config.toml
d_expert = 160
n_groups = 8
n_head = 2
parallel_block = false
init_std_up = 0.0163
optimizer = "adamw"
weight_decay = 0.061
decay_fraction = 0.621
batch_tokens = [32768, 65536]
seq_len = 1024
doc_mask = false
dataset = "wikipedia_en"
Below are experts of layer 6 (counted from 0) of a mixture-of-experts language model. Rows are named router (the router's row for the expert), up (a neuron's input weights, with its number) and show model dimensions 0-127. Each number is 500 + 50 x the weight over its row's rms, rounded and kept within 0 to 999. Numbers have three digits each.
After each expert's rows: "mostly gets" lists some tokens that are sent to it at least half of the time; "comes after" lists some tokens at least twice as common just before its tokens as in all text. This comes from a sample of Wikipedia text that the model never trained on. Tokens count by the router's weight.

# expert 37
router:512586415478387569448507576510525455459497478497519540482567439477501467541533457453404461545546457478497530501520504562473563518426448448534430432549452573454479530492412496494500514509558440481475445396475501472466614442523518444571552523476422402438439572531572539411471541508455496573448446612559540565543514573487454518507576460461518423421473529438546459514504458551504529517448
up0:500509502455518479539487446492442484478463651514418455496562523414545473503479463523503530481505589497499522492530445487362525479494510488526476346510493403530454459520557410514498468510485553562553532564536522593482505396534445455445522511450446533488439483537433395557495412534611463525473502457484502485535465542518572530554526482543540592600522485466425484538391497464458527571547
mostly gets: " July", " March", " May", " January", " September", " August"
comes after: " ", "2", "1", " C", " on", "9"

# expert 13
router:457578485383454535498451561518486483488396495499469536489611474487486385531488530536552484513552472476495545521487546572528542572456526511455415504499441570512471513525457517434425455507534557445455439483524454482453484461534459505586535540507480399443485526474608509476431580383473527477439539489571534535511451482591526558440584454438506453498448417425412554577486421529514491424445
up12:583576500525526454474524509444599491513666526557527487497558621475579495570488446523543512526451480450446468516552378373426579477566548601580525532479490465404496466506636515591508490527500541467496514497500510426525523492528562465514479516502547489575460586599495505483521492533470406545475560475496528488485453577514529534555475519521471507505514496522542508490518569549541506588551
mostly gets: " subject", " Gor", " Ten", " Hunt", " Star", "Other"
comes after: "0", "2", "9", "1", " #", " −"

# expert 43
router:439563422448464549474525521451553453510420431512476583489581427464546420463528477506490471505560494507520522559571546570591441533423454529487382466482428579499449599499431564482436508505543536479466406503515448562396505457528562510637560503476544484410480553475598507488454609486477499518454549537557531536538578510541464526435527474468510461517473441456467554550477480555534550479493
up0:490510444516527475475425585535450483386572599505445468495522589533578567542565497537461533497567480566592433497581467510435596508563497526506559434575555400492449397468480513421504561508486530456546488597503556558434457464474465497406437515462536548504457466496444457528478496555559472555534456437479527509524496565479482554527456497538528534530449522496545515384440464518599546582533
mostly gets: " United", " US", " States", " International", " City", " University"
comes after: " the", " United", " The", " New", " National", "The"

# expert 46
router:583531523427507585416495448542534468581445462502440527518553488534482439434419501495400470513591500417495596478471577570421431576486492511449415482531414553577478467534510494489394488510492528581473416560562539465461585556513388594475449433427557429504543534591504494478466507446505477522538523523525482481530544549557461478503475515530427484567500512523410502564508467536463476448527
up0:439593525571521495500488537519396590525530635363491540507491515534575453465507445529544486482529509549565433485464513550487530467451525470494469416593531407584471430577499437427482511465510521504451520489558567605437495516556506458475489475411512473517478470478536455508551451490534486513450459541484492497541462528334489500441462436487503590525500489541482478459392500532432535596558
mostly gets: " were", " been", " be", " was", " are", " being"
comes after: " to", " was", " it", " and", " he", " It"

# expert 35
router:565458479477511474476470581520488445522557513442570549490475441460530541574428545432395437476570514506474545507515443450489541489478466458449505517536464504583531529421439500469455509559525483492437442538523491555494404456526558456499466557490501412528573605525522590481492593492498331586476545591549521498548550442443477490532538487431559480464416504557546526609482462461504387528478
up0:447606461504494469486567459536365496528489508416481509505504571459542482547546540531494561561579434483563547491523501491456525460446477424443423420653605382563406416432591471428428512557528491497494476557509469491429506441522568509429555473523492503480445444451462483525602483519475504502492536436483503454508480497463559473589515490501489563480491473505544480518435485510499499605573
mostly gets: "iti", "era", "rup", "mini", "port", "avi"
comes after: " ", " re", " con", " in", " de", " Gu"

# expert 57
router:561496399536493493502554412479488394481412425501477473511498449419465523552450508517496505456567460481472532494444537491508348450458440477498452460521514569575529516480517460525468451455513530618462467459579442573441450525504509557470468411541527476539603484514513518514471509432542473560536575545544494550471425414474544511410440437545424452423425509513503441516570491370477537537543
up0:442481521501523465452546536527483528482523544453493552507507552512568431535483555618565563483543507509500457508477552500470466493538411467532541487490559329496416421560506482395471527500514429503532544640548566432529400463582455421464472489452503516476410477495432491570414518495566503558436506404491499430484454548538476503557552461449511579514543499530427559530403515512485465558523
mostly gets: " made", " used", " became", " released", " found", " played"
comes after: " was", " to", " is", " he", " were", " and"

# expert 52
router:553558460545451556455497476453410404600411448607462509495541510459502439510465468529452536441522493469512544498554536542470531595407514578469538534424467517544485497496394478407403394473445556478461410433469546524424465457507510508553503445556444499439427470569496469536427540517483540579515475526556521420523495571486463549536490457588555594561519495428488559507472549533488481495454
up0:465529532501536494500491473545475477456528511501421473502501568529612510508492475514569524509564536654570447488546456497482498524475434524529459460587553411589461523499579509458544539634522490515569512536489511551511507515514516514351532571396433570512447435450476420608532466502592602472461498423478504490555490591472551487568456476553560515584469513546477524475462503530528494495578
mostly gets: " His", " The", " fellow", " an", " Both", " former"
comes after: ",", " and", " as", " with", " by", "."

# expert 49
router:340557460453448564478542524478529470433414390548521498470561450519510522484578476485522551505465545486502534568585546573453478559431509482502506526480453522472435566451389506536516531501467517499458373416415396509531460489477539556616528573560431456465490520464506548424461615454512498548504501554552556529423472514555514560532542465463525446531530464419483541486484523563541510484465
up0:520562477493532457546499509462423482500503546525441499499535571543616524477455412503545473460540499532580460439566502544473575493475530384454524444545606354534443504534473515478560560498499420497492559539563480630461498470474560521483500506446521519448498495449430367572521473575571484546568399427477500485518611532499481502510518563577529554503497486522461496509453534507510453608548
mostly gets: " The", "The", " Historic", " Sam", " Sri", "Official"
comes after: " of", " in", ".", ",", " from", " Country"

# expert 10
router:510527476525409498466504463547523436464377461578555522513519531494453462479508504479549484490520492460522503515617536578471539530389516495459531503550446486538482512601544599515393488588450561450485392533554556427550556489518534527625557561549448368518566485512566532440536529478496544521450499527558485470504492604480426515485496547488524444474483443430459438449439458467452466423440
up0:523491511537536464542499529446435457516509618481463481501514555531599504524511546566551523445515457533592479354486539535483582498477570443425487497536574428573491502543560446460530488531489541502531518537576420588427442502509455413478463469384582534508472449465468430598565470563539560380508461425489505476514485559486477513475515502540528599456473473558446516559423560545490482550555
mostly gets: " it", " It", " this", " them", " him", " her"
comes after: " of", " to", "ing", " with", " as", " at"

# expert 7
router:546444446423436551617524534491452487575577569519430463487543492420619432498504473537412456549597548488484484515525506587460511532510499430533469506544432493462434537471453394479457456469622533538533459452454464481551472474465426543454495517477452458478430594539525467418485554429496425496454518603587526577533457501497563554400560506478548479444489527437474509481548487523524540503512
up0:527495458491593522545510524564374524481526557495461581504506494578603476474424461428475518461642470483599426531509439522424626517497497461466486485535509418494445380530446429450450543533451478486546492562459553554456366490481495431443484397410534552541491443447442469533515454554484494539540510425480501437523478507532507508549494519492572518543456576471476487483437480458484528535520
mostly gets: " (", "\"", "(", "\",", " (#", "^{("
comes after: " (", "\"", " /", " \"", " mi", " m"

# expert 58
router:466551453392447577498481546505526410451392456524428570482596444472498430527527503481498487484589449480513521549508567597546528585395512507482469547506431585513464560484419501458405502481519543497436394480500448506432496473535514505593565534502480450444518551465566500444457608417450450489455529545568540551491513483548477535492557482476543425494438432456456586550483452563511496457456
up0:549462508538598455484422513597439487485503554518451493517513574542543549540488471501491547438592467519600517480563573471482609509456507562555611448517502375545473490540447440554553534540431527407499484532485488558468466541482566409445486522430539605526450509473429396516467476526556498550529481459493522482562411548465575552498495552500548545465523631523508507524441487491521482571573
mostly gets: " interest", " lb", " cost", " electro", " strength", " Fire"
comes after: " |", "0", "9", ";", " and", "8"

# expert 11
router:513567433608507594425518488591491441579417487407473559506495508515402449533437548471413433561505476437495487502576494534504508549533446562528536519545533537502506468478463487459524550500435441415388478432448467469502433525442592455423528450527452448534401425531560541466497528467497480570458405602528500494501490482402502440445492473497591514521531582473534496485509453454496454527573
up0:587483459523448470460476414462438530482511533557450487507517556478548539450509567526561549446528484565578398445509421497388601534498563406544556432491591439479504483500553524482463519507523493520494480595537480572511503512510497447561530541473530536486356489461416420497596482477526476453464491437487498441468465525469497428585465529548524549533472490504455620504493595474383437456555
mostly gets: " after", " during", " when", " until", " following", " because"
comes after: " in", " on", " of", " at", " for", " during"

# expert 4
router:472570441385445566475479513494532420463423440493443544480581438457489452560553484514477457483574479500546527546480572580526521560404559489481492510473435524530451564499439480463434520483557537516439373478499450504446518474524483529546591545500456431482541555474591488381448599413474449507433542517575544559484510528522468514484564493479563391514412442460457551572488452576518506494487
up0:540554490494491491484533538508446483411522583486463452515508554557637517477524407569481540462589491541552452467515530484428521526478512473554469447526552386511458448436492450383476582531488497548528502533460527548476464449514545462424410492414505528525429437473396445516542482526611496544470443449475499501533483585462504480550480544537573514518440541525384463468376500503525505623550
mostly gets: ")", "\")", "]", ");", " V", "IV"
comes after: " |", "6", "5", "7", "3", "4"

# expert 55
router:471552444393443551521479554489521403450421478550450566488599443486541425511500497464493491450619468471535553546523546566528473590400518475440456572478431552503479536470410512488442512479539533525467389445493461542429491460552480528555574544553508453405481544459596483464454581425454473504471511575590529534504507482546466544492534456480539442501466432484481589567436460553532508422477
up0:469554530542495453472492425509469493474572541498400495500502548529561524562543451516595575487553407550540503446583423512454558438386460504575537356515525432574529563457456424497481496515456524522530524489452509559506525506541493458368456522451529528463412498474492431558546476483523484527434440437479509504496387642449459503521499528556528465477472532547561411540422520480479480551539
mostly gets: "ö", "é", "ä", "ü", "è", "ă"
comes after: ",", " the", ":", " S", "j", " J"

# expert 21
router:445558460400436585488471535495494424477397461535446557484595420464493421559553478481492483479576446494508549550495579587536526601395518506476464506510443577506478540501414494451432479472544557505442391472493474545436483472552483519570575541487477447443483571448576486432450605422461464488465511529586539549488508487534456526497566478488539439497462443442475592567482436563511502485482
up12:636519551575526466528454491528465499429517495506504499476529543552515567576420535586631516516464497476560545493590405477473476483515448624542593442454471453415497447524597476545542561451493590517482488495518490533518583456503520464448487519518466419515417495529522437505519532527547401532418527503489496443517460544545609525555526584542399537525566508496525503425498506468446562523565
mostly gets: " cancer", " Queen", " Crown", " Mil", " Sheffield", " Cambridge"
comes after: "0", "2", "3", "5", "1", "4"

# expert 54
router:431579479385478492522504528440523458436412412533458528490614494500522435499573454454567518465493450569492480505529531602470455564439524561434436464529461550510406579486445504561462523483494542487452439450543441428490564511490490578611519511546481469508502509439614485448451555466459461435499523576560531483486508489537569450510540582490551461491486458465575597497550511608567531498434
up0:448508516572545481529491604542396505490550580495499465497471450512567452443496462550441597491640454553548484497511462459479621447498501503499517513517535460559487481501435456409479538527456502487413521562546600510551409468465407416432446439475537520564512432483493560489495451494517475504544494476480487496514533448385497634516506492506550454373450552541504434530447468491532526592478
mostly gets: " Ref", " ±%", " −", " Pts", ";", " Qualification"
comes after: "0", "%", " —", "3", "5", "4"

# expert 33
router:559556471530534590439538459599482465504442513441538553479543490425434383598532513522430409403551418523552481520539581525496582522468466490514568510483571425506459476481410507493411605462469513464453454510580509464466490436549466558507470535479543458484530479486551566557509494503490529525422509612565551552492501446509430470477546533492480450561535505490541508592489447501533592412412
up12:562480549489511468512482510449531535468572537529490393501497565482520590546434558598506516495469499354490464470570528518457552475539511538530554405499421458379529384517547454558525485454538575421471537592519341430466549523532535516441431552478485444501494504517508575579401556538492465530446525576482515479481491475512526515537402582506540532444533508509549544436505481473493487489548
mostly gets: " that", " which", " time", " where", " years", " who"
comes after: ",", " that", " to", " which", " stated", " announced"

# expert 31
router:489599479437450530479538546541635480477538461545483426475420500522438510548488540502433408532597498518487520548471485597582440568472439454434542438496504607560478470554548474525516429474454528537435459475627430446509475459585512526486490558404491471533525423509577472498473518372464507418443547424521539493526471455482469555554491476473441410489495499455577497451480482558518549515525
up0:438587460527603489478425515510416510404579566474396566526533543506618455471453432452480529490573578550540472497520461476437520460507478458513461391497513454525449446490522505492601553601477484582520481559562461577434468445466520503496522510469491463488418512434505490604530481541478515540485396474478528548508521528387539489560468526520572394498493492535471478482404464453441535573504
mostly gets: "inomial", " Animali", " announced", " Phyl", " chronology", "\n"
comes after: "\n", ".", ")", "\"", " information", "=="

# expert 40
router:457561448405435572479479529499519423454407447532449576474603429479497438548537509479495462486592438478511545551505562595528537585400502494483470528521439562529477574493429498467414483475524545499440382479497459515442513461545495514564561533507479445449508550482572473446449604408449457483453520550568555560492502487544477534486548468472537441504443421433456593578473454569523499458461
up0:437450455505515438517459523442402453445525596488446476510511572596584537523499463569505606466550465564586436477540471518392512492478522530491450457584513401473455415548515534445480449501452491572491556550504504599385478464514499506457472502461519550498476473431469462538559466537681426505522506451477510472540529530450593525442505580565562481502496484490485481510462477567460510584479
mostly gets: " Cre", "Domin", " Cu", "onym", " Pra", " Bu"
comes after: " ", " |", "al", "d", "a", " S"

# expert 63
router:492569523531401595511495466501488430500501505504423562476538492463512431559536446578411444460548498444501488525491494561460432524478415467476588414452445429449542476512471486407547508443469566504555482413453521453557519532557439524440413446396543507476555524454511547489498480521496458471521466568573566531532467463528490508395585515497560522381408539471428569472518537567588555495443
up0:442510414504544485521490447542366419508516601505431524502537451545522486514541506515545532449559441527518480445495396512416416484438510499463459459584515390569424475480498504434540467534448462498552410594512529587446517451443576462448544519456469522467444457453505470587610497558511530502438491428481512498492443478452522449524517593543645488495458495533490416529454514509509524577528
mostly gets: ",", "),", "\",", " especially", "our", " particularly"
comes after: "s", "5", "4", "6", "3", "7"

# expert 60
router:536431476391479567421547555481475428440481468474448536496613480499583476521567478543464523462499518462486530518518446487538474539395470401425530515508460438540488439517520563525437473550494512583457401507462415469431487515507468516517607496503461504503452473495420442432455569548505586524479525471544504540513464464468501576591544435505515365412461448400467549447576526564532498496424
up0:438510539498485477576514513532480546485480543468489475504454470491579469489532468546500550470533494545534411429514527516296480497522477481467468446602571446538439511461501403489486534476541498530481500615507533569452462467522492462378482466436480574542432480512457489575518494500587413524425475451490495443485455612491618466538519517527628519523506525533512474517428481526494492531643
mostly gets: " Species", " Synonyms", " →", "inomial", " born", " ="
comes after: " =", " is", "\n", " was", ")", " a"

# expert 25
router:471526491514518574449533372488485465497456473559450580495578482512510406552476514418565397528505487379451555465571552523493368562483500447524439539531509558610464501574504557399485538475491522524508511545507506590441499473417528435497543534479436529389440495452526492473470549520505465481495480459563530516544434519500513463457580457494505494639543453508407612488483478508498475508546
up0:511542484556491522502450476585423553523509529527451538495478568544565519502493529549580577488501533516542492522560485465411533511516518514566515503518455408467452504516492486500486473581442482467545523479479500553496427553470532392361477507455504609474496495575411419550441457556552430514487432441472501461465440593529451549576516602483629521465559543426514535508390612521447513522565
mostly gets: " another", " first", " third", " second", " largest", " former"
comes after: " the", " a", "'", " The", " his", " A"

# expert 1
router:547478471490517499532489494529507467484590491523404482514539475506577521523477506470452544553537521454442476426516460499496528508436585476476528566512491475546597474451544435418475400493560551545569502483514565501500427511463515378437548558453421562450553625531489574569544574491551439579525492526558480514577409500459546574531527436514472581524495463510464544560474462484503457589663
up0:489511500529524468557477393540418499452457563524458510505478573588553556526517449485495501472574485521642476506544472509425533497483462539533457450517458359654442503455427432434524451546500519531472481484516495565511485449466530468391546511406515541466417516472395450501482401569571410504520400483489501505451473592474440537534514461565575534504470526457498465526468484521530513514569
mostly gets: "ale", "igh", "ay", "side", "lea", "like"
comes after: " ", "-", " (", " \"", " un", " p"

# expert 9
router:468535439425431549537466451523510414460404465548472543479544410461475452617565519505494478461579462459530531551497507576532507603409520470509427500545418540480425572518457510474466528452541584511434375443533416522458496480506480518607547564490452478430500558510590533418523561429454488521501477549609539559475544518499472497471493481441512403444480478427476513544495449539504572479467
up0:512547404503477475452496502506431486465528506552540499507539527565582499500539470579538521493540531570564435417565495481434523513523567462481495393545576378595470514460484460419525541540522431501516489539451491527536443491577537456526401508478526602483519477377374458553538497602557560480498505418471477503450505551459550499545538444542585506547443482505529523553440471445502426597569
mostly gets: " John", " David", " USA", " Michael", " Robert", " Paul"
comes after: " |", "-", ",", " by", ":", " of"

# expert 30
router:505515435403452571468449540520552384503409422565462536492607475487518469498525507450493440470597452522520555528534549584513532530417511477434481537529429608499504545444437546491462487476528557480489367519483440469511488497592533485560473504483439420429485522485524466404437604445493460528499546550570525507496467495492493527511597506503485411511468440396506589577484454513456515451431
up0:440517438514548459506476507459404437450514557467469461509507578524552479561450452510511556543535461535529517459575491571427563492465498460536538445545594482461492498474493488456533572541568499489500474536546552550447425512497543444425488515477571592505435434415417421564608492504514460455495450456482515465519520553516445520574487593588594569464439528514478428569434483521470461643604
mostly gets: " house", " House", " home", " family", " white", " daughter"
comes after: " the", " a", " of", " to", " his", " and"

# expert 5
router:578548410561558563618452480573467430429517540455449487492543501470540546498583473409472601527550428541574544512509492539509513545445473492406442519459477442513413527457418468468445483499449478535517461478479467540462492474545460560514486511508495487605478488512488495596549525432504453415522481623536518542482438420487541418480557568448549459475484504543553434491537529619568590544519
up0:493540529464512492521495526464403473468481593598446496502516511456624424580513465562490564476584460529506390413495438551404578471428590536490433433590533444540456463494495457415510492462510507504485484515504535584431462508559520433425487512465506570467463447475410486558519457555608506511492490474487505503471473566507571483581519559516631512490521445523487502557410553502523479580525
mostly gets: " |", ";", ":", "):"
comes after: "0", ")", "3", "4", "5", "6"

# expert 29
router:409546497488377515452432564540601443469453485495414499486586470435536486534580489470460455554524473494447461531496524601478497493539486446505431543477471564428477487518525438440432415523553512462444401442477436562482495455470413454475569467533429525450419469515463561429438566440430427550467566440548537543461394460546561528477515453568521450421460504521523538462546457510557511509463
up12:563564486523521419498546499456440539521606494457527516501471634476522521488519552508555471499467453441495441512565451439410523432517431610495558453476510392404441399532602482614469462446500572515476533451444467438598542449463549419486543479480516446509468519523491487572546510487458498523450517505486518489477465518480565524591536541554440467488582406497531498507536494530390573493573
mostly gets: " place", " post", " medal", " Medal", " title", " Born"
comes after: "-", "|", "Early", "Personal", "==", "–"

# expert 34
router:546517547450526552446482501583572504446520547470512618478556489427505474475425466538415506436581414434493520544507508526548431549455540464507537527541458509418417579469580471464572540460521582481467413477529467518535569454510485606490409464517470443462581551515489532456453563461465571498443539453575537577513569431568478419434451437490527437486530501451474582506461466584425489487513
up12:625528346497576470486538520436459441492524445525491406498480540542542476591508473537547457506401496455532517423557572569525512468518411512459573492483510514378531431621544466481508505546486562459466549493537483426483440469557541479491538524579548512508455471528596516538478567505476460591483514477500504460464476565492575532508543626504418493441508518477619562498565486489477453503480
mostly gets: "-", "–", " de", "/", " re", " non"
comes after: "\n", "6", "3", " co", "4", " non"

# expert 6
router:473515448418470533470436529532453444484489489500491561484534406449498498461451493507518514456587459541525542557537509576535604602338475499532441540517439525470437531589465480467472485523538539412492457522539500501484466512588451526468533557498456441477520516535625451484412608396524544544445503592571530487515469486585460461495545458472540387479494421466435567559448497492548516450479
up12:653540462584568520466497534488442521456544548515471451500492521477382554513480464529551549533530474442486533501526500363497549423534442513472612534495480423507540453514633466501554525526381554494442567441549446514523501419536536431606525494442448500602431476554511484470458443459515525525517478533485504500501467427425549465502548536504451560469504533484548570406529469486575465484558
mostly gets: "He", "Ma", "Personal", "Th", "Be", "Me"
comes after: "\n", " \"", " (", "″", "°", "′"

# expert 16
router:464569463385432570506488549498485427463419425494437572483601418481485510559509500510497463475575450518490481569484565585517478569382491489466543531495449564497450593516452497454435517525494567506450406472493430483447504448518494541569578522534459473490511560436580495451487639396453451496474515566570540589477517515524446514497549480462537457505463445454458581594483452561500518478483
up0:468565511563513546472522470507481507497536644475472527506529532551572513528534484517602523532606537554611505412527454483417590432450481517519547435505584407595490515502483485492439516540523540530552515575590524519378444457522527420420445506374463581524460419480493538480512468533509514478471464462487508526534391533408550485529501444566547527491516482559471562467449466510462486524572
mostly gets: "===", "==", " ==", " ===", "====", " arch"
comes after: "\n", " |", "s", " also", "History", " life"

# expert 28
router:463550448405438587500470536495501422474396460531420580487590434472500454547524489502502487482592450465514536556520545597545528590381521497487448554509446569539484556486407494456404485485524542502443397476502459512446497473553506510570568536511476456449490550462576496462462604414431449496448527545573534532491524496559459538480546488494544428492439442447474598562467452566531503461455
up0:562569494490483455560471494410454504476494564543411509505543505512593511533583522529488579489568431523564394389501426503373557476513505481508504515530526374480447439518520411491429543525458524493509551564457540537521537502491532362410504504437553592448485523457440449474582441547567462520486401468463508459546503509434534491518509529555593491440533495501475504548426547520542512578506
mostly gets: " Micro", " Cy", " hydro", " social", " keyboard", " div"
comes after: ",", " |", ";", ":", " and", " a"

# expert 27
router:455543423455512575422477528500587436560495418418511600497556466522505538469556510477491391535570402465483567562503604507427477489485412501545496494591493514445432531495442598464435498531554526483378481523461462540502477528508500476534517540453444474543490488487596511476373558464440445526450486592544518499549486436554497479417478495452497394488533519498552602531466470453530441487512
up0:444532521497443440468496482490485547484523493531512500519563533546558565490575445556500555476583546511589452415522426534450565467453443420493444427600490439599451498501435555417505457540512516539479553559517563534547432489515427495450464574420511582519494481476441443504544404526562498495569421444486474550404544591458495512590540405490510549524455536561384505447442489546483516555521
mostly gets: " process", " case", " election", " census", " general", " decision"
comes after: " in", " the", " In", "|", "In", " to"

# expert 24
router:432549476464458563433481539534489549533418489497482512494571524442516474507529540483491470621539511485579511473454535499485448540432594396510412524465476528518563571427470406420443491544478530467440461444580558485501422552499442472444428558547506483435581567393570449423478527454489454486517437438563535484406486541566537453474548469465558459498408443424491563536477516499519545441432
up0:541407491499442547506488423577417486548539650385388498515533570586503529523494497543564552471551445472536445463519430487492514543501495515535572466544530420598484558504529457483502466521541389505509523550505527556520535498566492435416508468478503486566439377445465451537525474490562488455390487474483478506530469484445507487550480586535544477488406562516502566530411427434513485430527
mostly gets: " and", " but", " or", "me", "ge", " &"
comes after: ",", "s", ")", "\"", "y", "er"

# expert 45
router:438492505505466537452530542498408464465553517399463522496576422501566424555624472553521433528515541524498506522522557525504511595436569476536561491601531525480536483507454454485528506458561502540556464383501523591454544528547510571464520513405477515424396520494541431459472568480471401490578385514568511528518520538468493461500518507370524505552492499536489498591450530548415510565576
up0:537548459553502510506453469522432427429506563558473517504512542621576609514488470535538601582611451525580516448494541538447563502476443408464602408505480381602417513477434484434471491572504533491496466519543483515514431521427499426428448536470509537534380454441432467529505449531549457479515466448489495504551433582477448482507511503536563474518531555532439505500441474502481462544539
mostly gets: "и", "ian", "ο"
comes after: "D", "B", "P", " P", "S", "T"